Weights of a small mixture-of-experts language model, trained from scratch on English Wikipedia: 128 experts in each of 8 layers.
Below are experts of layer 7 (counted from 0) of a mixture-of-experts language model. Rows are named up (a neuron's input weights, with its number) and show model dimensions 48-95. Each number is 500 + 50 x the weight over its row's rms, rounded and kept within 0 to 999. Numbers have three digits each.
Before each expert's rows: "mostly gets" lists some tokens that are sent to it at least half of the time. This comes from a sample of Wikipedia text that the model never trained on.

# expert 57
mostly gets: " York", " London", " England", " County", " Street", "ford"
up0:500436479460453505519515500506503501466479471481463462499463525469478502437514532425581511483490491470578628559509501516507550451470625592489453
up1:455501449502402514500516474478452525484486540500558503382507481397479459494508602564550514416452349488494572499506498442487541460492475480536504
up2:489405499500497551556436472478588486565507489484453419498514497450528497494485568516564481502514504548579416498514491465576558351534554550440520
up3:405503492531530446553599510589475427605442541497541523416478513497427482518512589480530522508558526523535406516445530623472518497527537518297509
up4:471482496483536506617502509472483494446326499434527477561479469525515483515487505505537510531498517488412434501464437435527656551666514554548532
up5:476500519482421566559529512461506476470500483502504473512537473473463487505485505387484487499499487413482529487465506510473392480503468589487544
up6:511406474467533536525527482493533524424478517580498521467468389497499499504556446485463561488496488491558534464512450497566465553505501530432611
up7:553339563520515508516460492516557505606431512492498564498500480511533529462508497471522523523391500494535585618515444476449504452501578580606520
up8:472467433456461420491583477476513505642541483542489524485493427532474568482412510499485523475564561519501503530529476527431366531516495611500512
up9:441478523509500467489548439579488496520564507530487520486487464527529509504433461422446459497502457454500511476613509403483499447473531554517462
up10:495501466479509469478505545461502601510555500466576531729533509434498525490490488521506532488504454510472477497479536478484496548498522572494508
up11:466485501517618434447543485533505500518443507469527447427485494514432566451461586512467499606549501498437579547504552506510633530498544525557501
up12:507363496452458493510502561502457507424540535416568435489592447520542532440346554520450479524469500512385536471494500538496502506499549504518528
up13:458571493545393394421488503449503514480496501516585491572494498518462501468573515504443564616506473510611522595473560538492468503488467579498485

# expert 28
mostly gets: "%;", ")===", "};", " -;", " —;"
up0:485445459511451471601502477525557390488499499516366467491501485486431445554604497498619460492490530444498495551356498402477451478513562539498462
up1:454571463616493501443452655448527487528504501468416480514505477503466508439516523437478407540574516501443520505489452529624447484555510491504506
up2:488545480556482469509481498489583489435500488496491442488503489558521583512611545377560533493563498502549505559454498460519537492399466517502487
up3:382501590522486490520543518527573497494474561469500497439480440547413459507462515597501461350503486546529516493483525386583480499533557435466431
up4:485569461519461489467474545437486521501561436523529395442457448523545528469486464526530425509495448519360486477544541436455450498455497558508507
up5:475403399506514486482508419546502635454522474524542451427500490479545495440488492478484509517472380550555455525459486470409488527493534502541642
up6:545480500481632523473446428562481527481510465517576484504477439507569531550627498478565561459487479519394515508400399460449550527478542510524501
up7:534517499583462513503495491496568454531503569542551491477487426500493539487431493469613476382458361439497500403512486540506552458516533490574451
up8:541385431516538454600476489542479536539469501609519433438513526561498484495448506485445417559455408398530585517602500522509441480428494535497531
up9:476513433500500424601537532503570488486500500500526462500371480575500539500482500507534469495573504587500500508485439507479513392508522597500629
up10:504535365478513506547503551496481482551483463518555474524473411485464499486493525488580398535443506476503458482505569437455540462503497523453499
up11:509365475499468562504493501479487470412496500470422500552484412569494495595628538475469526522591416540549560463503480512484551498469556500463519
up12:458373498493532471472516564513545453484607523589442456588499518586472495479543432438517501423487401476412534467630509440478500479470483616526533
up13:511492689489383500509500590488511519487497512510528498507491526498500490511528426564460439532517474454490432468488523467443499489512524527457517

# expert 104
mostly gets: " States", " London", " England", " India", " France", " Germany"
up0:502474444468547436498525498575517498468405475430488498433518504446432496473479451451615488495461453500540516494482497437495535565493679486512406
up1:524480476533455516535479449578467517498515532477454572393483504501407506508497535585498597499512517600646450561426466472604500572481580625500354
up2:461535488560537525546498456467554483628434448528522572505512498479467545553483615383551589491526485498498615527498509512532564507623466502505494
up3:470510485450448476477509515481572499406407516569544468435516490492503500482575528473421511485518499520559476501510539498616496418534498500500449
up4:544501500556484500502493571480499456499474485545468483391517523540341443523505465368533477541539489533511505441507484540522428527578538497457518
up5:538443497501498585516533354381472571504479553548506471538495485501539446515452448470445500512510494484497441581570457522510576500493385615417510
up6:494504517491587570628540625526364529547387494436509473523514485552497520509403453485480553505516500485497486518509520593467511501548483406458535
up7:500535457499488430471511493560437643508520507481402498567502444474419481537501473509427495512464414499461442497413483538449483505558496516414527
up8:520469418439477498512487508426514532488419526503480329496511632558519477512478532475454475497514541535379489538517479541495483491527490571599512
up9:388559512535389443513463500546576485463558521552515501507523408500502499527488648503496502506579478497501470534505491574536435565359513502580431
up10:498410551587533555567577439501511500396399501500403583483455499544499523565650480464501565503619515421327516588491485721527500502453469529502461
up11:481516502523598595511520535523520598514474511451522508503486563450446469549506535459514523513528501497438418502521456438522598490545501489510468
up12:542486538510479463501529412406451497559463523458525619510500433508479463505530518522467429521551516576462442549507557398512532455503656510480503
up13:393498486502537448485512515437453446579479378501513408458526554546568511589531479464490479481623506489549603506529488506507489335501420535545459

# expert 90
mostly gets: " Society", " States", " Association", " Force", " Court", " Labour"
up0:513561500490559502515708530561454570548489535489515438520489499525484568501439510558517420487579476512492551455484561465643428507458471502424537
up1:551513558505494509457592501490498483510477484476539470576581429495512496526542503470509562413511484584522640511489513517458484488491335498588498
up2:501501497444488535385483519493594589503497501389481527500458528517464445513515565504511494464487511512484496576525467537589507381518510431437498
up3:503479479507542470499590366544520487516516589570495550480530545442509495511546447525502503522482519493479457575493506527501445395511494539527598
up4:569503500496502600420472501466561514502507460453462549433376522409512504456575488479502491518523565526559478471505503302519402482364502511461515
up5:500503525484504404515486536499507491602558500413507497515498517476528552452543629487538523622538449472388414510446425494498516458468343573530571
up6:585494410480594441465460570444500704521495403477489524491519498508499487523492636643504456509543547615549622551508479466475450530515491474517401
up7:494470549515451530501496516480459566515590515503510521492508463537542512443431499450573470501535498505495551500478463451577468443511632501350591
up8:386396495553551495449484533500614588485494476505498409276514498522494472493544474502498368463516480509536443485508548485529409462504554497481490
up9:551496515343502426402502471551479504503505578505458449528497434498506477496506495520656379548472525449524510531437494463515552508498459546471509
up10:501505525484473447430526528505499502489489483523499509516567495536431454604454563563611505464601488586515477600488511498498489394498527523417536
up11:539456551569522439504495500609497458518512491524485563568502545496518504461454559480493499502421469527553479505534500481496490536571470497495500
up12:483535529499490556510461455529502495555499508506413460506432487531503547500546506448459491453512556571482357492477515492500517499579531465492496
up13:523540511505452457428419560454577495492426519548554594492529400501496502497535490374588566480519499509439487598538480521505585449625435615578499

# expert 86
mostly gets: "died", ")===", " inv", " million", " Meg", " billion"
up0:376613452494421573591605585478502472525501565503462448493495457515537499528485559514493522505556500501533498526475389472437491423496559444577484
up1:508502501493555549524500519500418451534531475509487500486416495526436494495562573487491469460556498488578587430478519548438487413448552456506490
up2:462492538451475501513496691520497451570552501500513405532491475491462507500525538491521405490725514500536543482406487433485368478556563512478456
up3:458535465487515499499465499529376553390521454537513516561601483492460507493545501484512525489513496443505489592544438506489476502519502509560473
up4:481538304492500515493494526527603470553493538538358527421504516504508492498534527493497522520526509507422532521416499590453469506499490487535626
up5:490484463415504469498500605476504425427530521460517608458621510420509470404528587343602569617527534495531576502455508501517477472427392444508495
up6:503504516393518449544553506364494503435405510570486487469439457485373518538548468463558475389494438525524424546504502506478478381453518617486539
up7:488510471513415435542501571482487479543494508454507478551375548506545496474529495499476462366471519560526483353549477441503491467520482534619575
up8:483473407535500500505526536568504500502500448500500501518497380500489492500508500442500500500557396531500545505500500461481500483547584500469500
up9:575492522509455506600530390600500477454489518485410474589438498573450464517608492481458548546511585543474506499524499405454532367584529512536559
up10:509476501453474475499542454417551375538497490543519501520492380510510501508516568478452500523428458511475508510451505609368402503481497514550517
up11:451464479518498535511487584476422445456525499525462518482421489618431437458455400455528495505499500492525501499383461550532451441492518493482449
up12:546506500421491609522509585417581482502424455487439555465488554519447569554503504485470486534512510515518507465464487437438512515446483486420461
up13:388519504488555446486489483521413592486509518520501517494502521589495475580467523498513466470504558521524542509459486551503433408443457549399488

# expert 110
mostly gets: "ions", "ures", "ies", "ters", "oms", "ants"
up0:414464462476502496482491527498491487603517489585385505511470536355513500621499697519419482475461466499488484522495649499469495447499522481512560
up1:540524516447521450558347506481479519497482500614553469549573455388508501446623457391522500501498491436460341563455519483525406501457622484501500
up2:512370541528499516465495548481470487502465435496495543447477499517588396560496544514529498600536527509562493512508516451482498490545500496500413
up3:551494453514395502478523503641426502558502494513503503428479500500535502483498548467487506445703501497409500411495577530491539607582523495471488
up4:504514423436507409455461488564503503498499500667510412573376443417561511534495532498500523503529522489438438409501510463478484562519452534507526
up5:501485508404474582538499471491490512521555493525480496477575581410504345492510518446416525484606495425534485479423561499506494502502595500503515
up6:504515554490541481479567629428487553519512453459501424547498513500578426518505573444555416488503469555519538452484516489498560408509428643503508
up7:497493499523513524533511522526571520447453500548499416526484316441501394636430504546506490474549464543640448491485485511469522484460547502526401
up8:520400441534501550540466455586545511504524539450405488538448328519562530561473524554488483510488426536479421531499516490524516523514499490468406
up9:500489379498496431536560453501513508515500461449483534495504485575518557519426575476483409411569524488513506400476409598471513449522514472480482
up10:473377446499521448625505480421422571503481487463555438521533515520526380481500463344473433471403506490494535427535545434503462545584582440498501
up11:481576625443402463483513457487476528496481525498493463521456534486516520508492557492552391491514697393518601502477484513447492513505512554500424
up12:493538466514492501552508532495487543624430527482443521521493521532500468556487499429498507502445482460509491504507511556522500536500592501500509
up13:485531550521501508468526483522501507621474523491507437564467543507440414473438470441492273525511498527461517531489491517508448509544413469508678

# expert 72
mostly gets: "rin", " dam", " mill", "bul", "ack", "board"
up0:532441500522510549482558450429486509528554448447495465489463437510562591501544484503499575456538509451502501490504462367443494443496562560464542
up1:562412442415526584469515515571494473388486499385430530505520462463373583442504555492505502501516431458432520398558507509506564433564514518493533
up2:367372482513487501556409500525510561469559544488553504614553559495513492466514559504436519544506462457558514527508521372469509505434484518503502
up3:497550436554499494460482526514565459500505608480521513483367459450485464521482504548559400642494497454491430507457444475531503559393501519526482
up4:504413491438494580503452511487500552431517572374516405503520509527509426500459451429599460477519421579558484450488501557476402462449503513545550
up5:402387542516497497564491560537484437480595540401488557470496562624505482534503584480496468439505503448499505503453593490551402567494463517456510
up6:537521415483484464504549412420527500439524509501495560497432469466536493511502487570519503427557538438504492514454350482511373508410498500510567
up7:403481515372483503464525514469415581437490480501509428590489464551513523502440495510503509543366540446524456575493541363469496446538507509507582
up8:402473483488455487501547504469569483467520526502544518532455460425427531503580462503508482504514438432493569561504494406422460565558477600508474
up9:504478430520392470500404505444570469483562375528497473488509510473460591471540486460508528444601550518586545461404446492585454582455443586492489
up10:492592569600508593480502500419508480472428454504500407500501431507361507457523600493498487521446471531500500516524611499551490460431495480504566
up11:487458524485388597505399503489489505536481559507457570510488462500570482496522561517568472544458412499523542496511544580495502465486497545498434
up12:496520448503491586558501509499451491561488500501506554500505552475466508558498539581539375508477474567533531561537504390385576482500496503341495
up13:530460490462505541474521514505508520466545509500450473499485455506526558489517528440498495483499501516487572524497540378476597502538498515475617

# expert 18
mostly gets: "duct", "seud", "oker", "riev", "press", "ogn"
up0:552462525508475513534443441418610547567562550476489616435511486517490366480529497481604489458548436523506573506468501516446568460554563489537541
up1:506543467469508500427520499482530546537501484422620503491410489467514505466525476501506452516545554549491541471495482558499544512550488499528503
up2:517426495448505577548477417465500412442493543461519469294494456528501444507452378490474466589580528475485523503590512481503514476488501519499544
up3:442500488515464549515510497480550490552488467528511628479516448469402450535515468376568505598445491428548528489490469510515453423503507493523582
up4:520502522339467541488484525530496484499680571521449491525489501462524559485591533483505433523445592486500518473486459501411491444481448459548411
up5:626505462514491513532515406572460530406611499532593516432548508600409544579521509532498407505577515440562498479412502430520534438497544496494416
up6:517498524513418517542425567536498551500624423480410561557505501499495510526481458565494589555572543511660500538461486451393516427526504502470514
up7:564485496642516525555504518494526498509510454490504499512442598530439412569551505470549429522614479369517500631464463425482515406439524528564428
up8:561499507572499484564530476508624378470540416573509500477510513432489461440460525494520486462539519509491508507437477480515409476503494555503516
up9:507539515555480532496477420609526438435495507470442522498547494456522501506496492518526530501570501471378500477472502506466502413492451571462505
up10:452521438506408466506569478507537506473497407471393579482534544532499491464449481501505506459496503515503505463454489521469501504385440558484512
up11:447521454508439513388490502413594524496493494491385444477428492529489498445410502492455498500393496525526618580513502497465461433505499530541529
up12:524525468574474498470495515528620483431518533492535486514476417504455496502499509483432497523532422493512522579516489522509390498466511450453609
up13:499482527478406594469420597501509416546497535532462541470500498506492538497495474514518437482649492490504533493499486580563525417505524435491502

# expert 82
mostly gets: "',", " ISBN", "died", " Kitt", " (#", " Socorro"
up0:513528385492483495506437624465544514503535477500486538505410535493479446554505552474578562514570568502486502566355516489514471410531544507505522
up1:565467506522514491535489501463545500500524547496432510439598515462427502476448502533539566531547377453574434479478580484467533441540488585422437
up2:515492358512495519550488522579528496594465482463444486541585467549508546511499534508391535529499491525427495561508483483491494465445510550468454
up3:523407456521542569528482497547493479516464487548597442573503430511495545426449511552507516514565503485467498510546503609490501437466499518499552
up4:484506601443536503484502497572560506496479499489558500468565462492443632478520529530638608606549499508465502537402481490431385486377523511524495
up5:466490508458496519619608518474479473478494331500500454563494520473481526380492536503482526516606485496497489517515498397580557376511479527533495
up6:491490499553485405612485475524416511481491510583526433525522416521528523394454503420507588457456487504479505439468557571480477435527517572593535
up7:498523490504583498456516606518496458622515562414501535541496487513468502515508558477588537462513502259478484633375514486499482495513503512523503
up8:484719493552459494609501479540571479528465506504491582545495484499450420421490530529506500482481370484481561492508466502495499405515483370541495
up9:379487492548523480483532499514505626497472483534482560537498475507422591479585557498558513475484443500437500612555490534465512485379549546511448
up10:521508430576488567551358546466510437471471537536480456474517576472455408481470519496570494489590462489485512538487489418484397494518476512420515
up11:494459454487477670486531547481516512492547516513503496505447412554564506414502715467547480489594445508446523509485515454492515315504496662562544
up12:508484511469464568571583514522512552546555520526541449571490457489478495497497550505454493470474492467571545505462543521493478604505511515537485
up13:452490493458530547434531553490512559533502477438580551541533514579492496551430493506487486568495444502493495533428455387558432471493516518481584

# expert 60
mostly gets: " into", " to", " before", " against", " between", " when"
up0:499527440553498596517452509491562465413571450458471500527452566470457438575496541459593504500487431384520494503522480498486516488518569521504533
up1:485466441554465456500499577511531452501492375502386414446519510502506498501494584536461483520438500448501640479499407395518418527449452461638500
up2:489553503519519523460482471537507554538496508556506566458492520492501515491503514447499498499532498380504461353490641497603489475535525499448418
up3:497504535530500485371498538493411450601500508492462332507539527474534456488500539501510498493535505568495502541502469421472610526513434483480500
up4:557481456505362520491500468492516466494585496553500582497448540584463473567381501492504510510483478642465451500534537500455525504488497544550434
up5:542518493507500539525500498443447559480513466483539484599531477495437410503521551555490482415482429503534586509461412552492489448573570518604484
up6:496405407461450509554562515413544455441508471581437493448517565555500513490480510504502519511502596502613595506500527483499423493514488494497496
up7:406456531459536478430605384491500491518479470606366500513443514347494525408459548497528518530641584404449432503503498480478545601562540361483493
up8:509534518525545484482458559402490592492482511374433579491547491519543427576456601515420464576549515497414524507367452464562476508559516593505511
up9:489469554534492516509500479393520495475500518498464464481499513487504512462471513334485504429426522584520454494490521498525544438517500461569623
up10:515474512498517463494459449500547506572499450539576486510488448561490511597537492564517414505566525501432515469437503413512539530577553499590576
up11:500405500516518491496494575496494612597505467481497428501495511502585492484454483490463433513548501592565555574494452517467498550495454505489450
up12:468550485498506434485593490517439600495529399458495478498466434518501474527515501537522499602522494419514500504544491485494500500428541467502507
up13:482562534510479443474465506530480455534388444482533523476422493443570499534513506554460491566490452538620394526554402522521504509446536386505498

# expert 55
mostly gets: "ș", "uk", "š", "ik", "ung", " Ek"
up0:541485455506409464485497480503459512485466554500499531513535500469545497499461492548543522500533503436458480579500494499517641472504518503491503
up1:525405591495368487389439498548528500513586500502269454533439531422508505466521501550474501511518494399545537392473502490499502551471367498490515
up2:520486440428533511503500515563435505537566571485491499634536518525562401490506465472497408423538438494489502501557479507527455502624555554486435
up3:561523465514406506477502474492538521527505580482511647510490491455341500552530507407503431501511501408425437508509569480537451380491506545504492
up4:535511477547539539556542412485516471581529460464397477502496609499478524496552475494436473554568461388519484500458559485430501441364426497505498
up5:457649440504499502501485486481605464489472436506429466511477507584337488484506455558501464454505488441563493504591627419486512439549494564523577
up6:499502509506451476646553568531509561516458524550513476501469500489487510561587561563503408609577560514521523435520496482383597383448523548507443
up7:599510525505416496456461512512458519447487527476505502415474351528408483497503566501526518428580536511565481495500606416618568500499516495480554
up8:499535488458436471584502592460483498527521501578475498450565634473535503502341514512469519484497437484527488557412569500540555461418492513518458
up9:508472531501565481628499479496425490498511522363427456477462542551504578500457485495422475499493510510507495551464434482425542436503546500412465
up10:492437485448486438519469498422482505516502474468483499631374451489503492495574592401404569524511457503547483474397483565492498595446443417390428
up11:481540490453492454482482509513544623535591480499606524504502448458504530632509449473491498405448468545513486424509481500534511447456451480574501
up12:492457509507506364484546525448408383537465487463495500376490462464497440459474508490488534499579508496404503455499565479541438341572489470498561
up13:490604507507500501474555500490461549519557514531542511482558585497530494485519483485476498538460422539511488516451450452357482509433496399568462

# expert 109
mostly gets: "Gls", "oker", " Silver", "Youth", " Died", "Senior"
up0:498493502502499500530426621503444606489465477467501419491353521454566615461541498618497435484428487520502556454477527475486499500503514501562496
up1:451478501546514495588352456482514508502456476521549593474424527503470459536434521480572496492529458551458442495458479505396539331429551510468588
up2:493504496628502510601454500511521499500523418499491539405512536523502506581525500492468501521547494405509553403453464472372385466474508566488535
up3:467503495511536513338503479489543441503526483459534502508465408523496463456582591482508533408509399464514491536458483439455534479455540463501569
up4:498521470487536468464519484560428532500482455538543621500491441496674498537489500457470625564545421460493504507497520513478457501581504503452539
up5:462506403528662348489436511508493550506558503580489420621462451477395513520499487650363550499555506556529625479500503473487474477397501562498551
up6:422500483519455497546533426507510426610546519500452407470529500488483581573526489611485514404494484448363484500478505513493495501574513503539503
up7:542382509437406505536466418525539523617491484551471516485613406538516587448527557457525517400492514509535593488461501607489576525492501571493491
up8:503484533487448429484534496507525491512484484503576585495547447500486501488490478495446517450514441491492522457490533331576567518605617483537467
up9:545472505507506458507509479496583500483534502530452510586625509387500599448451480449501429475516528470496528566482499447489489335525569479547562
up10:450630451658496498530515540479522521497485491586575393452515562512466512449530504496509501505498416469488589501504492498508551485460507605403571
up11:513499461584554444509475485489501504502501598498469513496485611509486461500521565517496438496521492535449544500500495485430510510500483672452509
up12:444460511472484453563508575471489482510447420492582485423476529515557571540525471544448381520558427443495500485550408447490444541505520426501465
up13:498500460569419496527564490483436610485537517486502537444497496367615466461510513494621445489573554578490623609543504509501546499623502502488495

# expert 50
mostly gets: "os", "ians", "ones", "ots", " Los", "ops"
up0:419468442475534489504491516506456526476486483467544517502505506498490557460497605439518533497419471570531524512596390600481499514493472509458513
up1:500496515516520501425525548540527590566591554500517455497439498662476563567548502530493522473525505534492509400456490451472466496562608541503524
up2:462491441460584448514521532520518460415485514498547471481601561561501480498487488508461503496514498478499462477543445425550552505511444523485478
up3:489408512506586414490531513551484513582598384503453501458525591447585508476525584451491484519527526500523506474462494502471498510454528519579416
up4:522476430441547500489475486507467516572590497484414557445472490489494448521482440504524501523560580431456540520545501513522508428609499520471558
up5:598503519565502405523496502515467520498495440603561497581537481496415595501551494463491403454506461531484517516497532391427522488537457495434455
up6:514530497503552405494489529478506566574503500401507501466509615484531515495500598421501526491584434494501498495387507456590440481462527500583546
up7:500500502465404432488466470537503498536410562487517520542501457587537549381450435534554509342550526440626462499416474516506506421567469439541511
up8:525507504530468421491405521500512485510534512492468457486462470338510513497500516370503411445510519465373575459498476483503494485558528488505480
up9:501500456523452378497534476534521519532614521519422447559592492520506611485497517523503427434494460502446486533476505360513611516466501458489503
up10:515503495585446540478575451460547495523426395387428459528466500497556508528511476494610508529657508512461508453442505494457492487538544495504494
up11:498518507529577600445545568436580514503506522349512467505511612500519559466466384349492392497575456516515496508467528463544481497545474496493591
up12:500514495510466412537496517528544403643496482485426475505506435515503531498577485487466537496528411446478526484413474489415502463515563488522448
up13:465469449451505484580468534452499394496439522590468472499443470509491489499508505428522510486466492598520460572491440486439521548498495516581564

# expert 16
mostly gets: "′", "sq", " mi", " ft", "km", " lb"
up0:497425429510439494485526471516481485452593545480523546559555364511513487505501484504477511507537629507505423545432481448494477534518483509463583
up1:413489441438499620462522482499505518462458486504492519359467534497441543519491513492604536490441482514501467546613509484498516502487531579585502
up2:435538469528522514503518518496450486506504601471447509584475481512511403446510418545499508505473573570522501539533560501604600431455510472575545
up3:505470454520509499491498539485511503509530494545505492603506487504525715498432440504468445424462534604434501491478464465567547544554490568451500
up4:497548527505544471463495527418505550564405517494462430514426489443508501514380503542536439482520501489611557556514483522413433420609504470481462
up5:429576505490535470653564512481550482499496417470585437510590481457512524478501510554458475508502551520497488498503529514452451502478470377488494
up6:496515499542477545520505500588490504502496510611472567499561510468559460435491542494557344604492440474491499487428482557496516491587549494541446
up7:555495502471509497512429487491502461513510467504626603493438388429504501403512518514553405496590479531574615547524470596539474519506493460509501
up8:488454531556482476496462497496430541456541563510499476491488510499443466502419458534500503527521518559480549504504423498499497505517505590499424
up9:543422518550530564418558502424487534500503580474520500512540522504503523543507539506531499491522482500546552536497562531465428499588399496462493
up10:554468507526530560472552469572501613500502498431492562456592440515462542658519486503499525500503512499472425505506572523523502536499551451595578
up11:495530474540475500502516458508493425560389671454494488517504473539424555496510525436587492491504442523489554514558504519528535485496488498478548
up12:463421505572560523587530578463444491495515471507464513518525505501423489514526433459642539493501616497482509406541499526488516385588501509483663
up13:494467546612508607566476500436517541466452537500503567304484372508504475506462455514416462468525477469515571500499521486461482493432442528494505

# expert 26
mostly gets: " and", " or", " with", " than", " to", " including"
up0:503505403380533474453485495465591501507445522520388588509537489516491544448492448476579501525514504484505514519419501527595498498498523461480501
up1:455478417469499507547446455500501500493553453476530526518532491471494441495510576512448414422500418495499498460492448394500514539495471549521573
up2:449513503569499514493502500448493527463390502562656487519494518523517621419494436499390515495474431459485502636490548505490583550501475482480500
up3:483460545514372420516496565500536376437429473403463501508432501572491503508491465505464437464497506511504499487501519500514555514491558607546484
up4:492459503602504465507543481535577504567540542622589505510508491510529559431522550483451521426502536475567459601529526505496500476531403469483487
up5:506444523484464409498484656468410511509434611519482533538500580528577454545523475440596571501491460461493476501574510574501567509536502471464582
up6:374659500519526465515499526495470500421571524465556524491443613495501662456498523450502443490500496539426488537501501454384523488499498383522482
up7:500415561616473522481488578530556428409559476500506648488444553470563498605507503579501483512515513476519495549517480504440477505501543656577422
up8:471564509517510573483495503539524478456503485508587505487304502452516499497507592506561512507457581546504480583579539498423478499562526520495403
up9:522652492523557494490591648566577488494514448501468414499451696500515542507501399470507508507501516523522503576501466484567491585490496534477506
up10:490419499661494506497562499581491491496505420464446494525505502560521503499552462510507504488499499515462462442554486514503564492498501489517399
up11:441525489482492508505422504474535511484418396524491528503462471487537516517561437516584482646515498500563510533524496537467564469492474521524542
up12:475431497466467507618491608522521579533519530494487625431492565528496397500483608518494503507508416516482411504570513539449469437533511490429472
up13:460502433488455596482434549492523498472574394509483481525515494497516485515585494500496499497586520482507498504506452468513505475513513499568523

# expert 89
mostly gets: "ac", "ag", "ñ", "oc", "ct", "od"
up0:440506461477548497494487509496475451504556529493463506531499477507487516402520649391491375509503505492549491622490551579505501493406552539492481
up1:590554464517497491634534512504513565512428460485517552507496470522365528501477446414507499528499545501516500514492643474471508428439543517431452
up2:506517427501495440506460405481589487468455435500496463536465462510567390484481531457500530504466506547566514522552649552490465502474527471500530
up3:474494499508528535526540418518498430490521562502487471543499484434500575469489522542330532484524474475511492429466503511495489520561572514503439
up4:484479453458474522556492518474513415506510546533565520609404391477503498466482575499527473490505516495487477556503455496468554498534461572512459
up5:502413500524512496529554495472434502540517608471503508433645504516487488509523432433498562473508431472430448539440431431611516465524517409500528
up6:493500482478508474496463508519423495505506479477480371303508496479498469515512485547499502497665532565504470517424498492503517500572488484470569
up7:476507584502530503493396489489493543485419467466438529563554608427496512384517695491561462496510552521531467504495520576597624506560479491504500
up8:492502382511521489468477625448535522482473410592524493497495400508394420595501461457519347504585502516590515468573450484501519430508523405475515
up9:504418517530529537501513449503420414502503548497563514472505395499488364488505482446497587484616445499526499477498465449669453542562500508684530
up10:571500502460538464492497497573493536546491508474449490350523456602499521466508526473503467550563511396514535481562552560502498457474432484580456
up11:469570578463484481501563473423487503520435495452553573578480497487528581506525505502524502295551540492410503500566544533494427498506499534494485
up12:546513465512488525501434422505531500501520527503499463488513509513499359484563494506488506520526499501574496616567535392456492441574481500457569
up13:443561522351504519514454596503506554452490491480434523463489502420472551544405501518519479495517458472470465520484495535530500480553485414472484